Experts of a small language model: 64 experts in each of 11 layers.
Below are experts of layer 2 (counted from 0) of a mixture-of-experts language model. Rows are named router (the router's row for the expert), gate (a neuron's input weights, with its number), up (a neuron's input weights, with its number) and show model dimensions 256-383. Each number is 128 + 32 x the weight over its row's rms, rounded and kept within 0 to 255.
Before each expert's rows: a language model's description of what the expert responds to; "gets" lists some tokens that make up at least twice as much of what it gets as of all text. This comes from a sample of Wikipedia text that the model never trained on. Tokens count by the router's weight.

# expert 1
Clause openers and pronouns such as that, which, who, one, this, quotation marks, often starting a clause after a comma or verb.
gets: " that", " \"", " which", " one", " he", " it"
router [ 50 141 106 150 117 118 180 132 126 136 104 155 135  90 163 149 119 118 153 140 118 114 182 177 100 105 143 111  79  86  97 172 100 171 104 154 103 107 183 126 175 121  86 107 120 153 144  72  95 110  92  61 119 146  82 103 145  76 118 152 110 171 175 148 164  88 143 152 161 108  76 153 121 173 126 128 160 165 160  85 116 178 129 132 112 213 196 107 117 142 145  87 146 137 159 152 112 133 152  82 121 176 119 124  82 163 208 155 159 116 160 118  92 138 183 116 152 173 151 186 144  90 144 108 176 223 137 139]
gate0 [168 155  89  99 165 122 160 146  78  90 128 140 130 109  57 140 145  84 137 114 156 162 150  86  86  84 143  89  62  89 138 174 198 129 124 137 173 121 135  68 139 155  90 174 151 164 106 170 157  72 131 169  85 137 124  85 158 161 160 157 104 116 188  91 114  69  86 155 118 120 165 147 111  97 112 116 181 103 197 101  49 147 114 134 134 132 116 129  82 134  59 135 128 142  92 155 164 117 116 112 124 147 113 162 179 146 151 182 101 118 101 144 122 140 147 117  97 133 121 162 108 130 140 173 158 153  74 138]
up0 [ 75  93 115 163 139 141 150 129 175 139  91 172 177 157 161 184 113 182 106 150 149 119 173 111 143 124  69 117 154 119 116 175  73 112 128 146 104 206 132  77 110 106 150  97 141 138 130 129  92 141 115  87  95 156 112 118 115 109 163  64 174  86 133 103 149 123 130 129 115  93  95 186  96 174  88 174 124  68  98 138 163 150 113  60  93 161 124 129 194 107 123 114 138 119 147 157 120 121 137  86 128  72 130 150  89 147 123  90 125 126 148  78 130 116 116 184 125 103 122 106 126 190  96 181 118 135  98  97]
gate1 [ 73 126 104 134 156 102 154 123 110 110 194 126 138 123  83 134 132 163 110 123  92  97  65 123 124 102 134 136 195  75 162 105 113 112  83 105 135 102 170 156 197 163  72 119  80 144 125 127  57 100 135 134 141 117 171 144 139 135 167  96 120 124 132  57  67 154 117 128 132 116 110 129 111  72  73 106  94 101 128 103 131 156 181 146 160 111 142  99 170 160 134  93 130  96 170  96 121 123 122  78 110  98 150 173 102 164 170 152  71  57 183 184 149 160 112  89 111 177 143 118 128 103 113 138  80 114 117 133]
up1 [105  79 150 143 133 109 116 109 141 147 127 124  94 110  97 190 123 174 188  78 138 145  54 131 142 131  73 129 112 142 176 180 125 152  33 116 133  82 145  85 113 125 168  91 127 143  95 185  92 146 124 181 124  94  72  89  89  99 133  91 139 133 122 106 182 162 157 132 152  80 117 111 174 168  97 175 144 124 126 113 146 104 104  98 139  74 108 148 121  99 179 124 166 148 154 129 132 178  92 151 105 124 127 168 154 204 104 110 119 100 186 103 158 152 155 110 137  91 150  26 147  95 175  90 141 118 128  83]
gate2 [148  71  91 118 126  77 163  75 163  82  70 186 139 126 142 149 104 103 178  88 148 104 122  92 145 124 101 119  77  94  74 160  82 108  92 118 196 148 169 194 149 139 123 147  90 177 136 168 108 153 123 118 147 141 127 124 117 132  92  88 145  69 112 165 182 117 122 107  56 104 118  93 186 148 147  98 146 113 174 111 132 157 134 127  77 174 134 109 121 105 105 124 107 143 140 118 187  60  54 184 111 128  81 154 101  44 125  88 225  79 111  97 177 167 107 214 121  93 145 191 151  75 133 138 105 159 130 159]
up2 [ 86 124 158 122 121 127 147 155 108  57 163 100 142 104 120  62 117 170 165 115 129  90 194 127  79 109  98 172 116 131 170 173 118 195 146 109 121 127 108 154 115 147 159  65  99 114 166 122 100 160  94 136 135 130  80  61 150 122  90 128 152 167 168 106  79 145 116 176 123 144 131 144 137 184 125 130 173 139  82 176  94 165 131  62 179  86  87 139 150 134 100 125 133  73 124 145 102 115 152 114 157 106  86 124  80 108 143 135  86  86 149 158 101  67 111 144 167 132 192 127 110 172 153 107 168 143  88  85]
gate3 [143 118 144 157 110 156 126 124 133  88 126  96 143 124 133 154 147 147  82 161 115 154 171 187  87  71 157 136 118 142 143 131 151 119 129  93 160 128 127 109  84 153 129 145  99 137  60  90 127 171 140 116 115 136 114 176 140 187 154 192 134 171 125 140 160 131 125 109 158 140 129 106  74 132  65 144 139 139 118  77 153 145 130 155 153  85 129 131 112 127 158  98 113  90 186 102 125 120 114 109 180 115  43 139 114 157  84 129 118  95 127 118 184 132 126 129 114 115 100 130 142 101  60 130 131 159 152  97]
up3 [116 116 169  71 128  80 142 153 113 155 161 130  85 121 116 119 126 126 135 104 174 143 119  78 116 145 134 137 165 129 127 201 155 135 114 161 173 148 152 103 205 158  98 116 140 169 127 144 150 122 152  92 154 133 159 156  65 128 128  97 125  87 131 110 111  73 132 100 175 156  93 103 102 100 164 124 117  54 180 102 141 139 138 143 174  99 198 110  91 143 107 118 137  98 127 115 105  86 164 102 152 127 133 133 119 106 164 131 135 169 152 136  98 187  93 139  85 156 146 115 145 161 159 180 160 106 106  81]
gate4 [126 107 128  86 115 148 140  50 156 134 141  95 103  99 193 151  99 159  99 156 141 131 106 152 112 138  64  92 149 124 146 121 115 130 190 167  74 183 139 106 160 126 143  91 176 183 124 143 200  82 156 108 139  46 149 138 133 129 158  96 152 207  98  89 114 143  74 171 108 108 106 147 111 163 138 140 161 143 107  99 115 135  66 172 145 140 106 181 134 157 153 112 110 134 136 180 121 154 113 141  97 127  90 124 160 120 111 151 154 135  85  64 110 156 132 113 134 108 176  93 120  52 139 178  92 129 163 156]
up4 [133  97 115 109 125 141 136 148 141 110 124 115 143  59 150  76  78 166 115 109  84 182 154 112  87  86 127  99 150 179  98 122 126 183 124 143  77 103  99 195 187 113 191 117 117  84 115 184 142 121 150 106 145 125 166 163  92 143 139 164 132 184 130  56 134 165 127 131 162 193  70 139 119 123  89 114 108  66 123 155  83 109 127 111 155 112  20 175 100 133 116 184 138 120  98 110 127 195 136 166 141 184  79 143  70 175  83 117 133 146 147 137 122 168  98 125 174 105 131 146 137 148 117 133  91 138 170  78]
gate5 [136 131  90  44  76  84 187 185 143 118 204 145 138 157  91 143 108 133 110  96  64  90 145 104 151 148  98 157 162 193  99 123 118  93  79 117 187 165 110 116 103 124 146 119 107 144 128 204 108 121 151  97 149 144  62 120  76  85 117 114 135 139 110 139 133  93 129 131 158 109  79 160 130 178 166 137 154  59  89  76  79 102 205 130  88 121 148 118 140  79 148 122 109 213 206 151 146 111  98 126 135 110 173 103  81 102 164 166 109 124 138  93 102 142 155 162 155 122 158 132 204 121 165 121  88 111 103 125]
up5 [112 117 126 141 120 174 117 197 157 109  74 104 119 148 149 112 102 103 155 117 119 178 121  87 154 156 120 138 149  69 118 153 164 160 184 122 144  94 133 164 163 108 126 128 130 137 100 109 166 169 173 128 161 124 111  73 106 146  80 118 147 189 187 145 108 178  95 180 153 135 149 103 134 110  93 138 160 126 153 115  98 182 111  87 101 167 112  89  92 193 107 160  60 106 151 122 111 116 185 131 160 128 120 109 104 143 127  73  96 118 102 101 129 144  49  65  87 197 141 107 139  90 154 148 155 141 151 145]
gate6 [105  86 128 141 139  65  93 135 124 151 122  83  99 117 176 134 168 117 120 117 111  65 152 159 121 148 116 118 139 107 128 140 118  49 150 172 141 137 106 109 101 121 131  76  78 100  96 126  85 139 115  99 137 178  99 190  90  92 101 104 123  45 124 120 122 121 140 168  93 124  87  94 125 133 148 117 119 156 194  74 126 174 125 150 187  97 127 112 115 116 157 157 142 142 169 133 154 126 150 121 160 193 103 141 159 183 146 140 120  62 162 165 160 160 148 151  73 143 108 137  69  77 116 129 125 129 111  72]
up6 [143 110 145  81 109 107 143 188 124 116 134  89 148 143 135 100 114 156 110 101 112 151 130  94  96 146 142 143 124 221 150 155 159 121 130 130 157 108 128 123 124 124 150 140 161 156 101 203 164  87 173 117  36 105 188 129  93 120  91 123 187 135 167  95 159 164 149  87 101 101 115 160 158  74  89  87 185  96  88 136 146 160 188 155 209 137 149 122 148 187 128 116 166 137 176 152 137 132 110 159 148 181  99 110 139 147 155 128 121 164 108 101 123 152 133  78 137 136  90 142 131 162 156 101 141 121 145 138]
gate7 [ 90 141  77  83 182 138 167 145  76 109  64 129 144  41 159 141  84  72 105 113 114 138 155 217 116 138 195 141 142 106 153 107 143  85  90 146 143 132 188 120 140 135 147 136 102 141 133  58 181 149 150  99 104 139 159 123 154  96 118 157  96 144 135  90 136 138 184 104 134 127 159 124 111 139 139  99 166  89 115 114 145 129 245 137 136 176  70 157 128 125 139 151  98 141 137  97 193 140 128 129  93 162 148  88  86 173  96 165 137 120 157 137 154 105  87 151 129 160 184 185 134 167 104  68 145 143 133 145]
up7 [ 97 147  43 137 189 103 150  78 126 158 107 150  81 128 178 107 144 113  96 107 129  90 139 117 131 114 142 156 132  87 157  80 111 138 116 148  77 157 149 143 171  89 152  97  97 148 140 106 168 160 155 140 149 112 127 127 134  91  45 153 145 178 155  95 121 127 154 103 166 107 201 134  86  75 163 131 128 156 146 173 171 141 134 142 182 110  96 134 147 164 143 138 110 124  99 117 176 109 117 156 126 155 167 135 107 105 106 128 132 129 131 109 113 126  93 107 182 118 103 129 114 154 173 122 127  92 137 148]
gate8 [151 123  93 165 101 115 109 126 101 205  95  91  89 123 119  83 180 129 140  89 171 142 142 100  75 106 104 145  84 127  74 157 179 139 133 150  86 110 163 212  88 140 115 175 110 176  61  74 191 135 112  99  62 168  93 123 108 180 140 151 132 176 101 175 178 160 131 133 180 137  94 150 182 134  95 167 114 147 135 150 137  94 138 132 164  98 130 105 128 167 149 129 120 183 137 110  77 145 143  80 132 130  85 140  85 115 164 151  70  98 140 106 120 153 118 119 135 161 109 109 143 127 111 110 120  97 155 116]
up8 [ 79 140 160 102  81  84 138 104 118 100 128 125 103 116 106 100 151  98  94 100 145 132  58 127 156 200 110  63 109  85 136 105 111 178 135 123 140  98  96 134 123 122 144 109 111 201  79 169 141  79 125 127 119 118 129 118 169 157 164 163 125 109 147  74  99 100 132 181  82 126  95 117 126 193  93 153 126 135 158 103 141 102  54 138 178 119 190 163 132  97 140 137 119  68 101 131 116  90 136 138 123 122  59 122 157 150 174 156 181 107 140 133 107 121 127 185 129 108 145 131 193 116 127 132 129 131  80 118]
gate9 [120 154 154 120 138  82 135 109 107 124 120  94 113 162 126 104 147 175 127  64 143  75 112 141 164 116 181 137 118 155 131 148 122 146 108 144 103 117 113 134 167 125 110 126 111 179 120 117 177 132 167 144 125  97 142 108 118 145 206  82  87 168 180 166  98 224 128 145 125 117 124 105 149 104  82  91  77 102 114  94 168 137 179 124 130 152 118 107 100 171 125 148 118  44 109 101 129 134 115 141 152 166  65 148 113 148  91 205 151 120 144 167  96 125 152 210 106 150 126 138 184  80 109 133 144 119 124 120]
up9 [155  90 133 184 159 155  57 119 134 202 109 113  52  91 142 165  79 167 137 134  90 117 147 134 101 131 129 154  99 159 109 132 123 173 124 132 138 102 170 112 109  97  67 172 171 131 204 136 118 140  92 109 126 141 161  97  66 138 177 107  61 135 131 132 113  66 111 150 179 132 161 140 122  72 127 123 166 108 203  96 133  89 141 175 123  86  99 129  94 106 131  89 135  87 158 124 117 125 149 136  99 131  89 105 176 144 158 122 114 140 170 174 153 193 150 139  80 125 111 135 139 142  93 156 114 110  90  40]
gate10 [107 158  88 184 166  91 134 127 145 128 169 125 104  68  88 109 128 139 166  94 125 123 137 145  72  86 153 139 129 130 148 112 148 177  74 104 100  93 167 119  78 152 167  82 185 116 145 120 109 121  97  66 122 220  82 167 102 100  66 193  72 190 132 129 149 152 162 171 133 177 129  89  65 110 162 166 102  70 161 103  78  81 128 119 179 108 110 154  98 114  98  90 154 169  94 103 182  86 112 126  86 138 153 110 113 135  89 125 129 147 112  76 166 156 166 116  95  69 158 118 116 116  94 117 111 116 127 102]
up10 [147 110 208 117  75 111 108  71 145 148 141 189  83 120 147 144 150 160  99 149 153 131 175 129 147 160 172 178  96 126  97 140 154 117 119  90 204 162 152 161 121 192 132 101 102 153 127 147 147 111 124 164 140 129 142 116 106 101 146 158 175  91 112 172 179 135  75 117 164 139 138 233 151 133 121 118 164 169 146  72  97  96 153 125 122 157  72 126  80 134 164 178 162 112  91 192 129  97 177  95 132 117 130 147 159 157 118  65 126 125 105 140 146 137 149 169  93 124 122 169 146  46 106 152 177 127  83 165]
gate11 [ 88  98  83 114 112 140 117 112 121 180 159 110 109 234 177  52 151 127 106 142 123 102 107 159 127  62  99 133 100 118  47 110 184 108 111 111  47 111  95 114 159 133  98 121  91 105 155  99  72 148  80 168 154  94 116 108 103  86 137 139 148 149 135 112  99 134 148 176 199 121  76 163 150 111 119 140 181 106 148 124 126 171 128 118 171 115 140 169 150 193 151 113 136 126 113 111 161 118 150 110 182 148 122  91 100  73 152 104  94 143 102 144 114 191 111 119 148 162 146 127 125 126 112 140 150 138 130 160]
up11 [147 170 110 115  93 162  96  85  81 131 149 100 153 159 123 143  68 122 124 125 110  61 101  97 130 148  80  77 161  46 125 142 124 147 121 100 123 125 164 158 149  83 101 127 122 100  64 109 123 103 141 151 231  87 147 122 133 152 148 173 128 164 160 135  87 147 190 144 135  86 106 129 145 140 116 143 133 128 164 150 133 168  99 128 136  87 104 189 171 167 179  82 134 176 121  92 148 124 122 162 178  72 157 123 154 148  86 112  51 138 124 128 143 139 104 130  74 136 157 155 130  90 103 124 167 122 107 182]
gate12 [149 152 138 141 135 155 141 105 111 131 119 116 133  87 150 139  65 187  98 115 185  79 104 130 114 109 177 151 190  92 119 133 135  53 162 156 193 167  61 120 118  89 150 142 130 142 137 133  52 118 165 136 159 119 152 132 122 135 114 126 113 165 127 211  90  70 112 129 115 175 109 111 148  64  86 121 140 138 169 145 118 133 170 168 102 159 176 107 102 117  89  57 100 203 117 163 110 103 162  94 107 152 114 144 142 135 129 192 129  94 103 166 123 118 158 103 127 103 119 172  90  91 133 173  95 195 159  64]
up12 [ 98 148 118 156 126 186 143  97 109 130  95 134 145 134 139 118 122 126  68 124 139 101  49 115  80 164 101 109 128  99 153 160  97 115 135 164 127 145 153 145 170 130 126 105 136 163 136 144  68 145 185 120 174 137 160  32 120 127 126 131 117 146  69 153  80 129 130 105 171 201 127 156 172 107 150  91 197  64 125  44  87  99 158 145 154 186 112 147 132 154 112  44 142  95 103  95 129 160  77 161 127  92 117  90 135 120 132 145  81  54  42 148  82  67  98 102 138 102 131 137 153 168 119 117 115 169 122 154]